{
  "n_layer": 9,
  "n_experts": 8,
  "experts_per_token": 1,
  "d_expert": 96,
  "d_shared_expert": 192,
  "moe_layers": [2, 3, 4, 5, 6, 7, 8],
  "normalize_top_k": false,
  "balance_bias": true,
  "scale_expert_input": true,
  "init_std_router": 0.0244,
  "norm_eps": 1e-05,
  "tie_embeddings": false,
  "optimizer": "adamw",
  "batch_tokens": [131072, 262144, 524288, 1048576],
  "dataset": "wikipedia_en"
}
Below are experts of layer 2 (counted from 0) of a mixture-of-experts language model. Rows are named router (the router's row for the expert), down (a neuron's output weights, with its number) and show model dimensions 0-127. Each number is 50 + 12 x the weight over its row's rms, rounded and kept within 0 to 99.
After each expert's rows: "comes before" lists some tokens at least twice as common just after its tokens as in all text. This comes from a sample of Wikipedia text that the model never trained on. Tokens count by the router's weight.

# expert 2
router:58 38 47 46 43 47 49 78 60 35 50 55 49 54 50 60 74 43 70 45 35 44 49 63 43 59 68 33 69 44 47 34 32 58 32 41 32 61 50 47 37 45 82 61 44 37 32 50 51 35 57 58 64 51 71 61 71 52 52 31 63 38 42 55 58 42 54 52 38 48 40 39 52 37 43 46 44 53 40 64 52 44 57 61 31 40 57 53 80 43 55 56 30 55 44 46 72 45 64 51 41 63 56 39 62 41 69 48 32 53 55 23 43 56 32 51 57 52 41 63 55 51 66 65 27 59 55 25
down0:49 57 48 36 46 28 42 47 53 55 57 68 49 53 48 53 65 61 43 39 58 51 76 44 49 25 60 44 47 66 56 31 63 45 54 12 44 65 39 55 56 30 33 57 41 56 40 46 52 45 28 74 61 49 32 52 46 45 59 60 37 51 51 37 52 57 57 28 73 41 44 59 45 36 50 58 54 54 59 61 59 40 34 35 47 58 42 34 44 61 61 79 48 42 46 52 49 43 50 73 20 57 57 63 61 52 56 52 46 58 40 83 49 67 37 70 57 52 40 65 58 51 45 35 35 60 39 53
down1:48 39 30 32 57 47 57 72 40 70 72 44 49 46 76 31 47 67 50 30 57 33 59 62 46 51 51 49 51 66 57 62 43 57 50 48 52 62 48 45 40 45 35 46 49 47 30 46 36 40 48 60 43 50 59 74 39 65 63 34 55 19 49 33 62 46 46 55 43 44 60 72 37 44 60 51 53 46 62 72 43 45 53 41 50 43 74 55 41 42 59 38 50 49 66 52 66 35 36 57 51 64 65 60 74 32 37 42 23 61 35 62 47 31 56 45 50 54 55 58 37 48 30 66 57 73 44 41
down2:55 50 56 41 62 42 69 41 57 51 45 45 57 54 49 47 48 49 51 57 49 44 55 48 49 44 53 42 54 52 53 70 66 45 13 43 67 52 54 24 62 53 32 55 39 42 55 61 28 56 57 50 67 64 32 50 64 47 46 40 52 59 55 49 46 34 55 63 52 68 73 48 32 47 47 39 44 48 58 51 80 59 74 56 50 60 37 33 63 39 55 32 27 45 35 44 60 33 34 39 61 48 49 40 56 45 50 67 40 41 41 43 54 40 61 55 52 60 44 29 67 41 41 98 55 57 59 26
down3:53 68 50 28 48 49 38 50 45 57 66 48 44 51 57 59 58 60 51 21 46 46 66 38 54 44 43 20 52 58 29 56 45 68 56 30 64 86 33 58 63 49 39 16 61 38 53 67 34 51 66 35 60 44 63 39 40 58 57 47 42 63 58 48 52 54 48 67 24 50 54 68 43 63 45 61 65 51 71 48 61 26 58 41 53 60 51 51 49 61 63 60 55 48 45 40 42 44 51 42 36 62 54 54 54 51 47 55 46 41 74 36 44 70 45 54 42 47 41 40 57 36 53 32 50 75 48 30
down4:38 54 51 38 49 57 66 40 45 52 40 60 45 68 70 42 53 58 37 62 52 36 42 52 48 25 46 42 61 48 53 51 49 59 61 56 52 13 43 52 46 46 59 50 77 26 33 64 34 61 45 42 77 37 19 55 39 67 46 54 65 42 60 38 49 54 53 59 71 57 59 53 46 46 65 32 53 57 45 25 38 45 54 55 47 33 49 43 31 30 66 30 65 41 67 53 52 49 53 42 64 73 52 45 70 58 52 61 66 57 30 59 47 42 52 45 44 55 60 59 60 37 64 28 55 35 43 49
down5:53 43 51 47 30 61 41 61 44 53 55 45 52 26 67 45 56 53 39 60 53 59 52 67 47 56 70 43 66 47 43 51 54 44 55 44 54 38 58 59 28 33 39 40 42 49 52 16 38 33 51 61 55 31 65 47 35 44 64 71 60 85 64 58 65 41 43 63 48 36 40 61 52 43 48 79 48 55 38 41 35 63 38 50 64 54 42 30 62 32 53 54 27 50 52 45 49 51 50 51 55 47 64 74 46 66 23 45 38 50 48 42 42 52 63 89 47 36 58 53 52 58 43 55 64 49 48 45
down6:63 70 47 25 54 54 23 59 62 55 47 69 47 51 44 60 58 50 55 48 56 53 51 57 47 54 27 69 52 22 69 42 27 59 41 58 29 52 49 73 34 45 64 54 42 54 44 38 62 47 44 46 46 33 58 43 49 40 41 44 41 59 31 56 52 31 60 43 42 74 73 53 73 55 49 40 42 54 66 52 59 52 37 41 46 40 56 56 57 60 68 58 37 45 55 42 63 45 52 27 42 56 66 49 37 51 54 43 38 64 41 58 37 47 35 33 73 35 35 46 34 60 50 60 46 68 70 76
down7:62 68 64 76 70 45 37 34 55 56 44 78 58 42 47 62 46 51 68 55 43 52 55 51 44 29 56 40 55 38 56 49 57 49 34 30 54 58 72 48 60 43 46 45 40 39 44 54 58 38 45 49 67 52 57 58 19 33 64 67 63 49 61 49 59 44 68 32 49 53 48 55 49 32 48 52 48 47 41 54 47 69 45 55 32 41 60 43 69 77 41 47 52 57 44 30 73 75 51 34 64 33 56 31 66 46 41 73 24 43 43 42 61 28 51 51 49 36 28 51 52 47 41 41 55 52 53 57
down8:49 42 64 44 37 25 59 69 51 49 41 54 56 43 59 55 69 37 61 48 32 67 70 66 38 45 58 55 60 56 61 40 48 71 38 46 38 49 60 50 67 40 63 50 23 46 72 59 52 30 48 50 56 51 69 24 43 53 24 66 63 42 47 51 62 47 47 40 43 68 48 43 40 51 46 53 38 22 42 51 46 48 52 39 55 67 33 40 52 53 44 59 55 52 35 70 50 55 52 41 55 59 60 70 27 61 57 38 55 46 61 65 55 34 56 63 54 25 62 43 55 31 27 29 56 63 66 37
down9:62 52 76 56 45 43 34 55 36 42 44 47 53 48 65 52 50 39 85 66 47 56 68 63 66 49 43 29 82 52 29 65 27 54 56 60 54 45 52 42 46 45 39 51 56 53 57 47 35 46 41 33 45 33 47 56 58 68 30 76 46 49 48 44 66 28 62 59 25 43 56 45 58 35 72 42 38 51 62 33 45 56 44 43 59 54 51 45 61 47 35 39 32 28 50 50 53 41 52 67 39 53 51 52 43 36 35 57 38 45 46 46 73 53 68 48 58 65 56 59 61 68 28 54 69 40 45 49
comes before: ",", " of", " in", ":", " (", "\n"

# expert 6
router:55 43 38 49 42 63 72 39 33 34 54 57 33 36 45 70 47 29 55 55 46 22 56 42 60 53 63 32 54 55 46 63 70 45 38 47 51 31 60 61 30 48 45 69 63 62 54 61 47 54 47 37 59 57 37 61 85 45 27 51 60 47 53 44 30 62 34 76 48 17 50 59 40 38 55 60 54 52 34 51 50 45 47 50 62 62 50 54 42 40 46 43 43 30 38 69 58 29 65 60 58 50 38 58 64 50 70 60 43 56 36 45 61 60 37 68 47 52 37 56 55 45 48 55 54 45 49 23
down0:54 52 70 56 41 46 37 38 41 68 65 32 59 52 58 45 47 32 41 60 59 58 29 51 68 49 44 45 26 40 50 49 60 59 49 49 58 60 34 41 31 60 44 55 39 42 54 53 43 55 49 48 71 55 39 70 32 51 36 66 48 46 46 30 77 63 24 56 68 53 48 31 47 76 44 58 32 59 54 69 31 60 46 38 72 60 33 57 53 39 53 42 55 63 72 60 64 56 54 41 68 58 32 51 45 54 50 46 39 39 29 39 40 32 56 59 44 32 51 63 71 67 65 60 45 40 53 41
down1:43 62 44 49 39 27 52 37 49 53 42 60 40 57 40 55 76 32 39 74 42 24 70 51 39 44 44 53 39 45 64 50 57 70 42 45 57 63 67 76 40 58 47 47 34 71 57 38 35 42 35 54 54 32 51 60 56 60 54 51 67 33 70 51 52 41 73 49 64 38 37 61 36 43 61 48 53 43 49 74 52 39 55 41 56 59 25 40 36 60 43 64 45 52 40 36 53 61 44 45 56 64 26 49 70 44 45 64 61 43 46 61 68 37 57 42 50 49 61 76 43 57 23 40 56 54 43 42
down2:35 51 52 58 59 56 51 57 39 42 53 38 36 56 64 77 37 51 58 47 52 51 58 59 40 68 33 59 45 41 27 39 56 64 68 54 50 28 45 43 34 69 60 48 39 43 42 55 46 30 27 49 44 39 62 50 53 25 25 61 73 45 53 75 44 55 46 44 31 60 69 61 16 52 50 67 62 38 59 50 54 68 47 64 46 52 48 37 45 38 47 58 41 53 45 47 61 34 38 45 35 34 57 48 52 52 69 58 57 58 48 31 59 34 47 81 53 73 46 54 50 49 48 51 31 60 60 68
down3:49 58 51 63 65 43 76 44 53 41 55 42 46 41 38 48 50 41 43 62 46 44 65 61 58 55 63 48 47 14 71 51 32 54 57 52 48 35 65 74 47 53 41 42 45 67 55 31 57 45 51 33 43 36 67 52 46 33 62 46 53 52 65 58 60 69 70 44 75 44 54 37 16 45 53 63 32 53 45 39 50 42 57 41 64 15 50 56 39 68 49 66 37 47 66 56 51 44 57 59 67 52 18 37 49 60 47 34 46 69 39 50 62 39 46 42 70 46 56 53 60 44 48 34 45 47 47 50
down4:32 48 41 52 74 58 52 72 27 62 73 39 45 40 44 63 58 51 51 51 25 39 62 46 21 58 34 51 51 57 50 64 57 48 40 43 59 40 40 20 43 49 61 62 49 46 31 41 31 42 44 42 53 37 41 49 55 58 50 52 32 54 43 69 53 64 39 66 44 61 41 52 39 43 44 57 52 68 76 55 45 53 68 69 46 64 48 24 43 54 56 38 62 48 45 61 34 42 55 41 57 35 71 58 59 68 47 60 37 56 46 50 66 34 66 49 65 35 40 38 76 55 38 64 37 57 47 42
down5:39 61 46 60 57 45 32 50 42 45 58 78 59 54 49 62 51 38 08 64 58 47 35 76 67 57 64 50 46 31 47 41 84 51 55 49 53 36 40 45 38 42 32 60 60 68 38 51 59 48 42 57 47 37 61 60 43 64 58 64 59 38 62 54 39 57 49 50 23 37 67 37 68 60 39 47 49 61 35 66 61 61 55 53 55 51 48 39 31 49 51 53 59 36 47 34 28 44 38 49 36 46 51 51 40 61 51 60 68 27 57 43 68 50 46 51 32 63 53 45 53 67 62 57 48 30 37 55
down6:29 61 63 36 41 35 61 32 42 50 59 53 34 49 55 53 58 35 36 65 66 28 59 53 51 62 61 32 53 19 41 52 46 62 46 67 52 49 61 80 60 46 29 47 53 65 44 41 47 43 48 52 52 54 56 42 62 52 38 45 67 57 82 68 30 39 63 56 65 42 60 33 60 54 55 47 63 57 38 43 46 53 54 52 44 64 41 36 20 42 57 74 31 58 42 33 42 48 26 46 61 57 48 63 38 38 50 53 60 36 58 76 53 56 43 28 54 58 52 58 69 54 48 54 52 57 43 37
down7:39 56 54 52 34 39 61 56 56 67 65 49 56 46 37 27 59 71 72 47 44 48 39 48 65 42 44 62 49 21 52 32 45 57 51 35 57 64 61 50 58 38 31 53 45 53 37 56 46 09 56 66 47 55 43 43 54 34 54 55 43 49 50 31 56 53 32 55 59 71 70 54 42 49 45 54 44 44 52 43 47 66 48 53 61 37 48 28 44 37 65 54 67 50 51 88 54 40 51 47 54 41 63 51 72 50 46 40 59 56 35 56 50 42 59 53 62 57 36 63 24 25 49 46 53 72 50 75
down8:31 70 54 30 59 35 51 22 30 36 69 57 40 57 42 65 44 34 42 39 61 50 37 46 50 31 40 52 50 54 58 41 50 40 29 39 43 63 46 40 52 45 52 65 37 59 65 35 44 52 50 57 61 41 77 35 48 58 53 68 32 49 71 29 54 53 61 47 77 62 49 50 56 63 64 71 40 48 53 52 42 46 77 46 26 42 50 31 56 67 71 40 45 68 54 55 49 46 69 50 34 40 79 50 40 44 34 39 47 48 53 43 66 56 56 62 51 56 46 55 45 44 37 48 62 63 35 48
down9:43 67 49 49 34 32 56 57 49 60 46 56 46 50 63 50 52 49 57 42 49 55 58 60 42 41 61 34 36 43 61 56 56 63 38 45 47 75 42 64 34 43 33 46 65 70 28 55 58 37 47 56 50 37 37 40 62 38 64 42 37 42 80 47 45 37 64 53 69 45 34 56 50 34 59 51 70 61 24 51 36 53 57 30 69 56 51 45 42 51 31 43 48 41 36 60 48 61 54 71 36 40 57 29 78 33 19 36 43 47 65 47 56 63 64 43 50 61 67 43 38 55 68 57 57 61 60 68
comes before: "-", "|", "==", "The", "===", "In"

# expert 7
router:65 34 51 67 71 60 50 54 57 50 38 54 48 59 50 42 30 31 54 49 43 46 55 35 49 56 57 63 43 23 76 41 53 52 40 58 45 30 40 29 53 67 63 73 55 55 60 37 39 62 64 60 39 67 43 65 64 54 29 59 33 50 15 40 28 59 55 74 77 49 30 56 65 60 41 51 48 40 40 38 47 60 54 49 61 51 69 46 55 53 48 54 51 57 60 60 51 55 50 65 55 38 48 43 46 59 37 41 52 53 61 31 38 53 60 67 55 35 42 47 69 46 62 54 19 42 42 49
down0:37 51 61 63 49 44 62 60 39 66 28 48 51 48 60 52 54 63 28 39 72 48 73 66 62 52 47 60 48 44 55 27 61 52 53 36 53 36 57 72 48 48 83 53 43 36 30 39 43 46 58 66 22 53 62 34 55 52 39 33 64 38 56 31 62 64 47 47 71 29 69 57 52 52 51 67 60 40 28 34 69 56 40 57 61 35 55 67 49 37 40 58 57 45 32 45 45 54 48 43 51 55 33 49 30 62 23 46 49 59 54 57 71 37 50 58 48 58 35 64 46 58 55 47 39 51 38 48
down1:17 61 46 56 47 47 34 54 61 55 39 68 47 58 47 52 62 59 36 39 44 44 66 55 46 45 64 58 19 18 44 29 74 39 51 49 66 58 46 50 61 48 50 43 45 72 58 49 54 62 53 60 55 30 36 52 56 48 30 44 63 52 65 56 61 33 52 53 45 52 87 45 64 61 53 42 54 44 41 47 49 55 33 59 61 55 43 50 44 54 71 67 58 40 50 36 40 51 28 32 58 71 43 48 34 47 42 46 59 60 59 78 57 38 40 41 27 41 50 30 46 34 44 61 62 52 54 57
down2:28 55 68 44 52 28 29 59 58 56 49 43 67 46 75 71 51 43 44 44 39 40 47 37 47 46 40 40 57 40 52 38 61 56 34 60 45 24 31 46 66 51 35 41 61 38 69 47 69 64 62 39 58 29 37 53 72 37 53 43 39 53 49 70 54 48 40 58 66 41 73 52 52 44 43 58 50 54 46 59 45 33 53 42 59 42 56 59 50 53 60 51 24 64 65 45 59 54 42 59 68 55 55 50 46 68 78 49 30 40 45 36 39 57 63 62 51 61 64 48 14 30 46 57 48 40 59 57
down3:55 56 70 21 47 51 43 57 42 53 38 40 44 62 73 36 62 66 39 52 49 40 52 33 31 33 48 68 76 45 44 61 52 41 39 81 60 52 51 51 65 36 55 55 45 34 31 52 66 34 43 59 45 39 45 47 49 69 61 61 45 45 50 67 68 54 26 46 35 55 44 53 25 52 63 41 59 43 55 34 63 35 46 44 36 54 24 49 56 33 50 43 62 61 58 44 44 53 59 40 47 23 70 46 68 42 61 57 66 64 58 65 46 45 69 53 67 45 56 37 48 49 58 55 46 36 69 50
down4:62 56 84 60 38 56 39 51 47 45 30 37 71 34 39 54 53 40 61 53 46 44 49 47 53 55 30 57 43 26 33 40 39 45 43 64 43 37 42 62 48 48 53 68 40 40 46 40 48 62 44 46 67 60 57 34 54 58 66 51 51 52 40 76 36 36 68 41 41 53 52 46 59 63 70 41 58 52 52 45 74 37 44 65 28 43 57 49 60 61 54 50 31 74 44 73 47 31 51 48 51 68 32 47 54 42 30 43 51 64 49 37 46 82 38 50 57 59 55 59 43 50 36 21 60 65 49 42
down5:54 50 42 35 51 39 32 65 62 71 47 40 78 44 63 54 58 40 50 61 45 44 57 54 51 55 42 56 56 49 50 44 56 69 32 65 32 37 41 50 28 46 60 39 59 60 37 39 45 52 26 39 50 52 56 50 61 42 59 30 62 23 39 54 47 50 61 56 69 67 38 60 57 59 45 63 40 53 53 33 47 57 57 45 59 34 49 87 43 58 57 78 53 43 52 49 32 45 45 49 49 25 43 56 80 55 52 39 55 62 41 39 37 50 61 60 72 44 62 50 29 44 32 49 51 24 48 66
down6:46 36 61 44 36 47 31 50 62 09 48 48 52 34 50 70 73 36 50 39 45 38 45 48 62 43 36 47 42 57 68 61 55 52 49 38 33 56 57 51 53 52 53 50 55 43 56 49 34 49 57 46 69 50 63 42 29 48 40 59 60 68 43 62 59 49 42 35 28 58 69 54 45 65 71 51 60 53 47 68 53 38 31 65 67 40 42 29 58 34 55 44 34 76 36 71 79 39 46 46 46 44 69 59 46 48 28 49 50 48 39 30 40 52 55 47 60 57 44 43 37 50 68 67 55 64 61 63
down7:29 56 49 49 38 52 37 50 50 56 45 37 60 59 52 49 64 41 72 30 43 40 44 51 77 50 42 44 61 65 61 35 61 69 44 50 52 41 69 20 37 46 68 56 58 40 62 63 53 58 58 42 39 61 43 48 59 35 35 54 40 42 53 51 57 54 51 75 49 61 52 37 55 79 67 53 74 25 54 50 44 35 56 48 48 68 53 43 38 55 49 25 32 72 39 60 61 55 50 61 47 44 33 30 61 31 47 43 55 42 27 40 64 53 45 38 72 67 49 44 43 23 45 54 41 47 61 58
down8:39 44 50 66 41 35 45 33 37 41 45 58 76 61 49 63 54 51 44 53 48 34 41 55 45 59 54 39 59 38 31 38 45 49 37 61 62 65 55 34 61 52 44 33 67 41 59 46 49 57 68 29 60 47 59 48 51 63 59 47 65 65 46 59 54 37 56 27 50 29 51 50 67 50 43 75 30 72 52 49 53 59 71 37 64 40 44 59 24 50 57 41 63 18 42 47 48 60 42 55 53 24 52 72 38 32 48 61 41 58 63 42 57 37 42 64 60 51 29 56 68 65 44 53 40 70 35 40
down9:47 47 41 47 63 48 60 49 53 60 52 47 40 58 40 38 44 18 39 55 47 62 34 44 58 65 31 31 61 47 45 58 41 59 61 46 57 43 57 55 50 34 41 44 74 55 44 51 56 62 63 54 53 55 38 48 54 30 65 59 57 62 67 48 35 56 58 35 76 28 64 34 30 34 31 74 65 56 63 51 72 60 54 42 41 45 55 37 61 52 46 56 61 41 39 35 38 36 60 43 47 54 85 65 39 73 56 50 58 49 42 61 63 60 38 42 67 35 40 41 36 49 73 47 38 48 24 42
comes before: " to", " the", " of", " in", " The", " and"

# expert 4
router:71 33 58 80 52 60 36 37 34 23 56 70 29 40 43 41 36 49 62 38 57 34 35 68 52 31 57 67 59 46 37 44 55 46 53 37 49 56 39 58 48 53 62 45 52 60 21 32 59 38 70 64 45 40 56 33 59 53 37 48 57 29 41 39 55 53 36 56 55 46 56 50 38 57 55 60 45 38 42 38 57 64 57 55 41 59 53 54 82 56 51 54 35 27 49 72 60 51 43 52 60 63 43 50 46 35 50 58 67 43 32 59 62 56 38 49 32 37 44 49 27 30 66 52 58 36 51 59
down0:32 41 59 76 39 53 35 54 55 46 48 60 46 45 51 54 56 51 39 44 55 37 69 88 62 54 43 48 51 30 53 33 59 55 51 47 54 58 28 62 64 89 34 54 29 73 57 50 54 42 59 40 39 48 39 61 26 53 29 50 57 58 57 48 45 45 32 35 52 58 55 71 63 58 54 40 48 42 41 57 67 44 49 45 60 40 47 62 39 30 59 60 62 54 48 46 52 41 50 38 50 87 68 36 40 46 43 44 41 42 59 53 54 36 60 31 35 47 50 25 67 57 54 42 53 59 49 56
down1:58 73 53 58 38 42 50 58 73 37 55 40 57 43 29 50 58 40 41 38 58 53 56 61 52 46 34 50 33 45 44 52 27 51 42 51 61 62 51 54 24 63 66 52 32 62 48 52 59 58 49 89 36 58 43 43 50 80 44 34 65 65 53 31 57 51 53 64 42 57 69 49 42 46 42 22 42 32 34 51 26 42 24 42 43 45 64 54 49 49 52 64 54 51 43 67 15 56 63 50 44 41 49 51 64 72 58 53 46 55 64 42 36 51 60 48 43 48 47 50 53 50 69 43 66 63 54 46
down2:28 31 45 75 59 48 39 27 29 69 27 58 48 60 64 51 50 55 34 55 69 54 39 61 57 65 50 49 56 46 46 51 56 50 55 38 61 48 60 41 51 60 38 78 64 44 39 68 58 44 36 62 54 57 69 59 50 28 63 59 63 62 65 51 40 41 23 67 44 38 67 46 51 66 46 32 54 43 53 45 53 69 60 63 44 43 45 48 32 27 53 44 52 58 29 15 58 53 32 55 41 55 46 34 56 59 41 44 52 38 51 44 39 47 42 39 74 46 65 45 43 67 39 47 61 48 58 60
down3:61 48 42 42 49 43 36 51 61 57 32 49 64 49 34 61 58 41 48 50 49 63 57 52 56 49 43 43 59 31 42 45 54 64 73 43 76 50 35 49 31 55 48 70 63 52 40 22 55 83 60 62 53 46 49 25 52 53 44 39 62 55 53 39 34 39 42 49 47 50 90 69 50 45 55 55 49 42 41 44 54 64 32 69 58 51 37 68 59 27 28 49 46 61 48 62 49 61 47 44 53 36 40 60 64 51 44 54 35 38 32 80 66 47 44 61 51 51 46 44 33 39 38 49 63 41 53 75
down4:59 44 45 44 65 39 58 70 67 46 61 71 56 43 50 65 54 48 53 55 60 48 54 68 57 36 46 60 17 65 64 70 42 34 63 35 46 34 43 60 41 38 35 53 39 45 49 37 43 63 35 46 54 68 54 60 28 49 59 40 46 61 38 47 41 38 61 62 80 29 22 44 42 51 53 54 43 54 38 44 47 56 60 46 30 64 53 43 39 46 28 82 55 46 37 57 59 46 72 60 44 39 54 33 31 74 35 58 42 46 34 56 57 52 59 60 46 64 44 41 59 62 55 51 52 57 33 62
down5:46 65 33 48 60 59 60 42 33 51 46 55 51 41 53 54 37 64 56 58 75 60 33 40 35 46 56 47 40 60 31 50 70 58 49 59 42 69 54 40 53 37 27 46 60 62 46 56 37 34 60 46 50 49 41 51 48 49 45 48 34 54 44 70 47 53 71 25 50 35 34 48 36 58 51 38 48 38 46 57 55 61 28 57 49 46 49 58 43 58 44 36 58 49 44 70 51 50 42 72 72 39 40 65 62 95 69 63 72 55 52 40 27 42 62 48 25 64 33 33 40 64 54 52 53 46 41 42
down6:32 28 65 71 39 50 61 64 45 51 49 32 58 46 64 38 70 62 33 49 56 44 39 39 52 58 38 57 54 56 54 45 38 40 62 33 45 50 72 62 74 52 70 57 45 47 54 57 46 59 47 54 37 56 81 48 46 58 48 33 55 47 71 40 34 42 60 34 49 52 40 55 56 51 67 57 30 66 43 66 58 59 51 47 23 64 64 35 52 53 27 64 54 24 54 46 45 57 52 49 49 28 32 29 61 47 53 46 53 50 42 61 54 50 41 43 66 40 29 42 61 75 44 62 48 53 67 25
down7:18 68 72 68 59 42 63 46 66 42 33 51 44 57 56 58 52 61 73 48 21 32 60 49 36 36 30 34 44 28 69 35 71 49 30 62 58 28 45 45 55 48 39 58 51 58 60 56 41 79 39 63 59 38 58 66 45 56 42 43 42 36 69 69 56 43 53 64 55 57 45 42 54 38 29 67 60 52 45 39 43 47 40 39 48 62 51 38 42 55 62 56 52 61 74 40 45 54 67 41 62 55 48 58 43 45 43 44 45 46 37 60 33 42 53 54 39 74 30 55 38 48 56 48 45 51 64 58
down8:52 54 56 28 54 32 58 49 39 66 43 52 64 55 48 45 43 51 45 34 53 49 65 53 48 66 27 25 78 33 54 70 42 41 52 45 65 50 58 48 59 50 59 57 41 51 42 44 45 33 59 50 70 48 48 32 59 44 53 69 48 52 36 49 47 52 70 46 45 45 64 69 44 53 59 39 28 48 81 72 54 61 44 45 41 45 43 35 54 29 58 53 41 48 63 58 61 40 20 59 59 50 34 45 49 58 61 63 58 34 51 54 59 26 42 56 56 48 15 68 67 26 57 45 64 45 44 39
down9:63 40 34 67 44 37 35 52 61 63 41 60 42 54 27 36 62 68 50 55 43 50 82 43 32 46 49 34 46 35 57 62 58 63 38 49 50 53 52 48 42 59 30 33 45 57 70 37 55 41 43 52 60 72 65 60 47 48 60 55 36 45 61 52 72 36 55 60 49 60 54 42 58 49 64 70 27 58 53 33 68 52 73 58 50 39 38 67 26 54 54 53 51 51 42 63 48 50 55 58 35 46 61 38 72 43 52 23 32 58 50 58 63 57 28 66 73 39 40 50 39 61 27 54 45 58 37 48
comes before: " ", " a", " and", " \"", " which", " L"

# expert 1
router:56 43 39 41 76 59 44 40 34 34 49 42 52 48 61 50 56 50 77 46 58 38 68 63 41 59 83 51 56 45 50 54 58 43 74 46 43 43 57 70 30 57 53 47 57 56 32 64 57 51 74 56 63 55 66 50 67 52 39 56 32 60 45 62 47 73 45 31 59 21 17 45 54 35 52 50 57 43 51 65 57 38 47 46 49 55 52 65 60 55 52 08 49 58 57 49 40 53 50 54 36 62 51 50 56 56 55 61 37 59 59 36 57 55 37 51 42 27 32 64 47 64 62 57 43 62 45 36
down0:45 65 59 52 63 66 52 56 63 42 50 47 41 29 57 50 60 56 72 43 48 54 27 66 43 43 62 44 74 46 75 43 58 31 64 51 43 43 44 56 38 66 56 47 60 45 46 43 57 70 44 45 49 32 76 44 56 49 72 59 62 19 51 77 58 37 69 41 69 37 32 59 36 67 52 40 62 58 36 48 52 41 37 45 35 40 42 51 45 51 48 46 40 46 41 59 44 32 40 40 47 69 45 66 46 62 57 47 67 40 31 40 56 40 50 50 60 76 42 40 43 64 27 32 56 64 39 47
down1:45 58 43 31 49 38 53 55 55 55 31 66 39 47 60 54 43 42 70 63 25 51 52 73 48 55 47 53 35 45 38 64 58 56 47 61 30 59 61 39 66 54 56 75 40 56 63 51 52 50 48 25 49 53 17 42 58 28 57 56 61 14 51 43 68 34 55 64 45 41 44 49 50 49 52 38 72 60 48 40 55 57 52 67 46 43 50 27 49 52 53 59 69 29 58 47 69 49 52 61 45 51 59 30 60 74 58 62 59 47 44 41 50 41 24 53 26 49 40 65 43 54 67 66 39 52 51 50
down2:36 40 62 10 66 43 45 51 46 50 40 58 51 41 75 34 46 59 34 49 63 56 54 53 58 70 38 71 52 67 55 41 39 41 57 54 44 69 59 41 33 39 26 68 66 55 49 59 34 26 66 35 48 63 42 32 60 63 56 44 53 67 47 53 44 43 45 28 57 65 56 58 24 36 56 56 62 66 50 40 41 41 47 40 50 41 46 63 34 45 61 44 55 44 25 61 36 56 36 68 45 50 56 37 42 59 52 45 61 75 61 51 42 46 33 58 47 54 52 47 43 68 56 52 59 75 48 50
down3:72 68 25 66 42 50 39 28 51 58 43 51 51 49 63 58 32 32 46 55 61 58 82 44 53 36 50 66 70 50 49 52 56 50 63 67 55 61 68 66 69 50 46 54 43 56 57 54 29 45 44 27 32 54 43 46 44 51 44 60 41 32 48 35 61 56 57 15 22 58 53 42 42 53 49 41 58 49 30 60 62 24 46 53 67 46 76 37 56 49 67 63 50 65 52 59 49 54 49 64 44 51 49 43 31 55 46 42 35 56 59 43 48 63 58 54 39 42 42 37 41 53 51 23 52 68 53 39
down4:40 51 60 50 76 54 39 25 42 41 48 67 50 54 41 47 58 59 69 55 46 50 42 68 52 45 39 68 63 63 61 56 48 51 65 67 64 48 29 38 54 58 37 48 43 58 29 49 63 73 51 36 33 27 62 61 80 45 21 68 77 34 55 32 39 37 48 78 58 56 51 55 43 66 59 51 61 39 41 57 53 36 47 37 58 55 64 31 42 42 49 46 37 70 62 63 42 56 41 49 49 39 52 48 63 43 45 52 52 54 37 52 31 47 61 27 40 54 54 37 64 52 37 36 51 38 51 58
down5:47 47 53 46 50 59 38 53 30 55 57 44 39 54 62 65 55 56 59 38 45 49 55 63 30 49 80 30 52 44 41 58 13 53 53 59 44 57 48 50 54 25 42 41 58 47 57 59 47 54 59 48 53 49 33 35 59 46 33 26 48 63 74 46 58 58 94 37 33 50 48 16 69 69 59 34 38 56 57 47 60 51 44 78 49 42 41 42 58 52 47 49 47 61 51 40 54 31 49 46 59 34 37 51 58 66 49 38 55 61 44 52 64 56 41 48 42 48 53 32 55 56 79 47 58 55 65 45
down6:58 63 67 59 45 44 45 51 43 58 64 38 38 62 56 52 65 81 56 43 35 64 51 44 37 30 33 37 56 54 45 41 52 59 59 46 49 58 43 55 43 35 53 46 45 43 29 34 52 57 32 54 34 71 44 39 55 31 48 50 53 83 27 35 66 41 49 39 30 49 42 34 63 25 37 65 48 61 34 43 61 60 51 67 43 40 45 53 54 64 57 74 62 40 54 53 69 50 81 45 35 53 62 66 40 59 49 61 64 43 51 38 40 43 48 69 48 58 61 36 71 39 36 59 39 53 48 50
down7:32 41 62 46 41 29 53 58 45 53 52 30 48 41 62 42 58 46 52 65 51 46 56 47 64 60 60 61 43 16 53 57 39 58 57 34 36 47 44 46 45 53 42 35 50 42 42 70 44 51 53 44 27 49 63 36 45 35 53 69 57 61 57 51 53 69 60 28 48 58 66 35 69 52 26 47 58 64 81 36 62 51 60 37 30 33 35 54 55 54 64 61 39 79 49 37 51 56 54 62 60 55 39 55 75 44 54 40 45 35 40 57 64 41 62 64 55 37 21 67 49 60 61 55 40 51 59 32
down8:66 50 52 66 60 72 41 46 53 52 76 54 47 66 41 55 58 56 56 62 28 43 38 59 52 42 72 42 52 42 48 65 56 65 50 65 51 44 43 45 22 55 65 47 41 31 29 44 54 34 37 60 44 36 57 85 40 61 68 56 33 64 49 58 48 50 20 43 42 48 56 48 31 46 57 38 50 54 54 34 54 54 42 46 27 55 38 51 47 26 44 36 67 58 55 67 30 50 55 35 59 54 35 43 52 63 35 79 53 64 45 58 53 55 41 45 39 52 56 63 73 56 32 51 49 66 54 55
down9:35 59 73 34 43 43 66 35 65 43 37 54 44 59 56 41 60 36 34 45 46 82 57 52 50 47 36 33 57 51 23 44 84 63 49 36 47 48 66 39 57 30 38 29 51 49 54 47 56 44 24 71 43 69 50 36 51 34 64 39 44 66 52 60 50 48 40 27 39 53 57 42 61 49 46 59 48 55 38 67 55 40 46 43 92 45 36 58 58 58 48 51 54 50 41 51 47 54 64 38 59 59 68 48 66 62 51 62 46 55 49 53 71 41 41 44 55 50 44 74 39 41 41 45 55 66 49 53
comes before: "1", "2", "0", "9", "8", "3"